From a checkpoint of a small mixture-of-experts model trained on Wikipedia.
Size: 14 layers, vocabulary 8192, 85.7M parameters.
Experts: 24 experts in each of 13 layers, 2 picks a token, a sigmoid router, a shared expert of 384 neurons.
Below are experts of layer 10 (counted from 0) of a mixture-of-experts language model. Rows are named router (the router's row for the expert) and show model dimensions 256-319. Each number is 128 + 24 x the weight over its row's rms, rounded and kept within 0 to 255. Numbers have three digits each.
After each expert's rows: "gets" lists some tokens that make up at least twice as much of what it gets as of all text; "raises" lists some tokens whose logits its average output raises strongly, later layers aside. This comes from a sample of Wikipedia text that the model never trained on. Tokens count by the router's weight.

# expert 23
router:134123161151156115183078136120135122143121156086110133122163139126139170129131163142120139089130129124132153149116147150094069128157110137109185103125097094106074083131135149147109111150126106
gets: " the", " ", " on", " at", " May", " end"
raises: " ", ",", " to", "-"

# expert 22
router:113108148111135136158132123109145132116098101111126106148145118121151128139147129112160148066134116111111132151129108115149112147137127139107151098105094127128069137146104169143104147123108145
gets: " ", "d", "1", "0", "3", "8"
raises: "1", "9", "5", "6", "3", "-"

# expert 10
router:111091168149194147127132105105118135098110110129130142140156123095131143168142119158136154114138134159136145110081145174090129134125114110115159097144104089140115146121143131091125107131089136
gets: "-", "\n", " |", "|", "==", ";"
raises: " ", " A", " Re"

# expert 16
router:140124143139128146134120114104140116116079145120133122120131113134098134121127105186120130110168146162170137141099155139102126111102137146144163104126095093154099095145172134152113102124122159
gets: " a", " the", "–", " an", " as", " The"
raises: " ", ",", " de", " con"

# expert 19
router:134088190094128125173130132107128134121105123097141163108161117141167121159162133149134166086173129125108164105078141127128124135144134140102163085143092091104120150123114141149135118157110151
gets: "-", "\n", "|", " |", ".", ":"
raises: " ", " In", " Pre", " The"

# expert 17
router:164103189116151119158116097144131121086104181088112151126159151138112151141159120110146116113140105079127123133116129122113119159165129132126174090122114141120098109124123165140100140135103073
gets: "2", "1", "3", "4", "6", " years"
raises: ",", ".", " ", "/", " of", ";"

# expert 9
router:144128169092153126116132108129132139133107129078132165155154122124174148157160116115143096086141111131137153116067140119130085151108133106137181133111105118148127136152149132153130117130115125
gets: " in", " (", " |", " In", ":", " of"
raises: " the", " ", " order", " a", " addition"

# expert 0
router:142136121139113081143125141143151146124101128097121150128129143166105162137148133128131143095121117120162113146118135138123106153157117108129173111121110151140097136161117142159135097100090134
gets: " was", "ed", " is", " were", "ing", " are"
raises: " in", " by", " on", " to", " at", " as"

# expert 6
router:172083160134150108129123106100126103113106159105091154117149145156189149105147102149145128094152118141173162135079122144143138201163114104113151095118132070121087118135150179100126123150095136
gets: "9", "0", "ru", "gu", "lu", " Ru"
raises: "-", " ", "st", "3", "li", " R"

# expert 7
router:121140169099111090116121123137125132146104106105166110117141099138153158155145120121132101092139146101118139134067139164111134115130110160117181116117119098127067111131122115164134121132121156
gets: ",", ".", "\n", " (", " that", "),"
raises: " with", " although", " but", " which", " the", " while"

# expert 13
router:176130182088134131143138130115149144092075126121143116116166123168106138170159111161126141108116135153116146127104151089097104171093128151135147120147101104139125134146174178111161103089108138
gets: " of", " by", " with", " to", " for", " from"
raises: " the", " a", " his", " ", " her"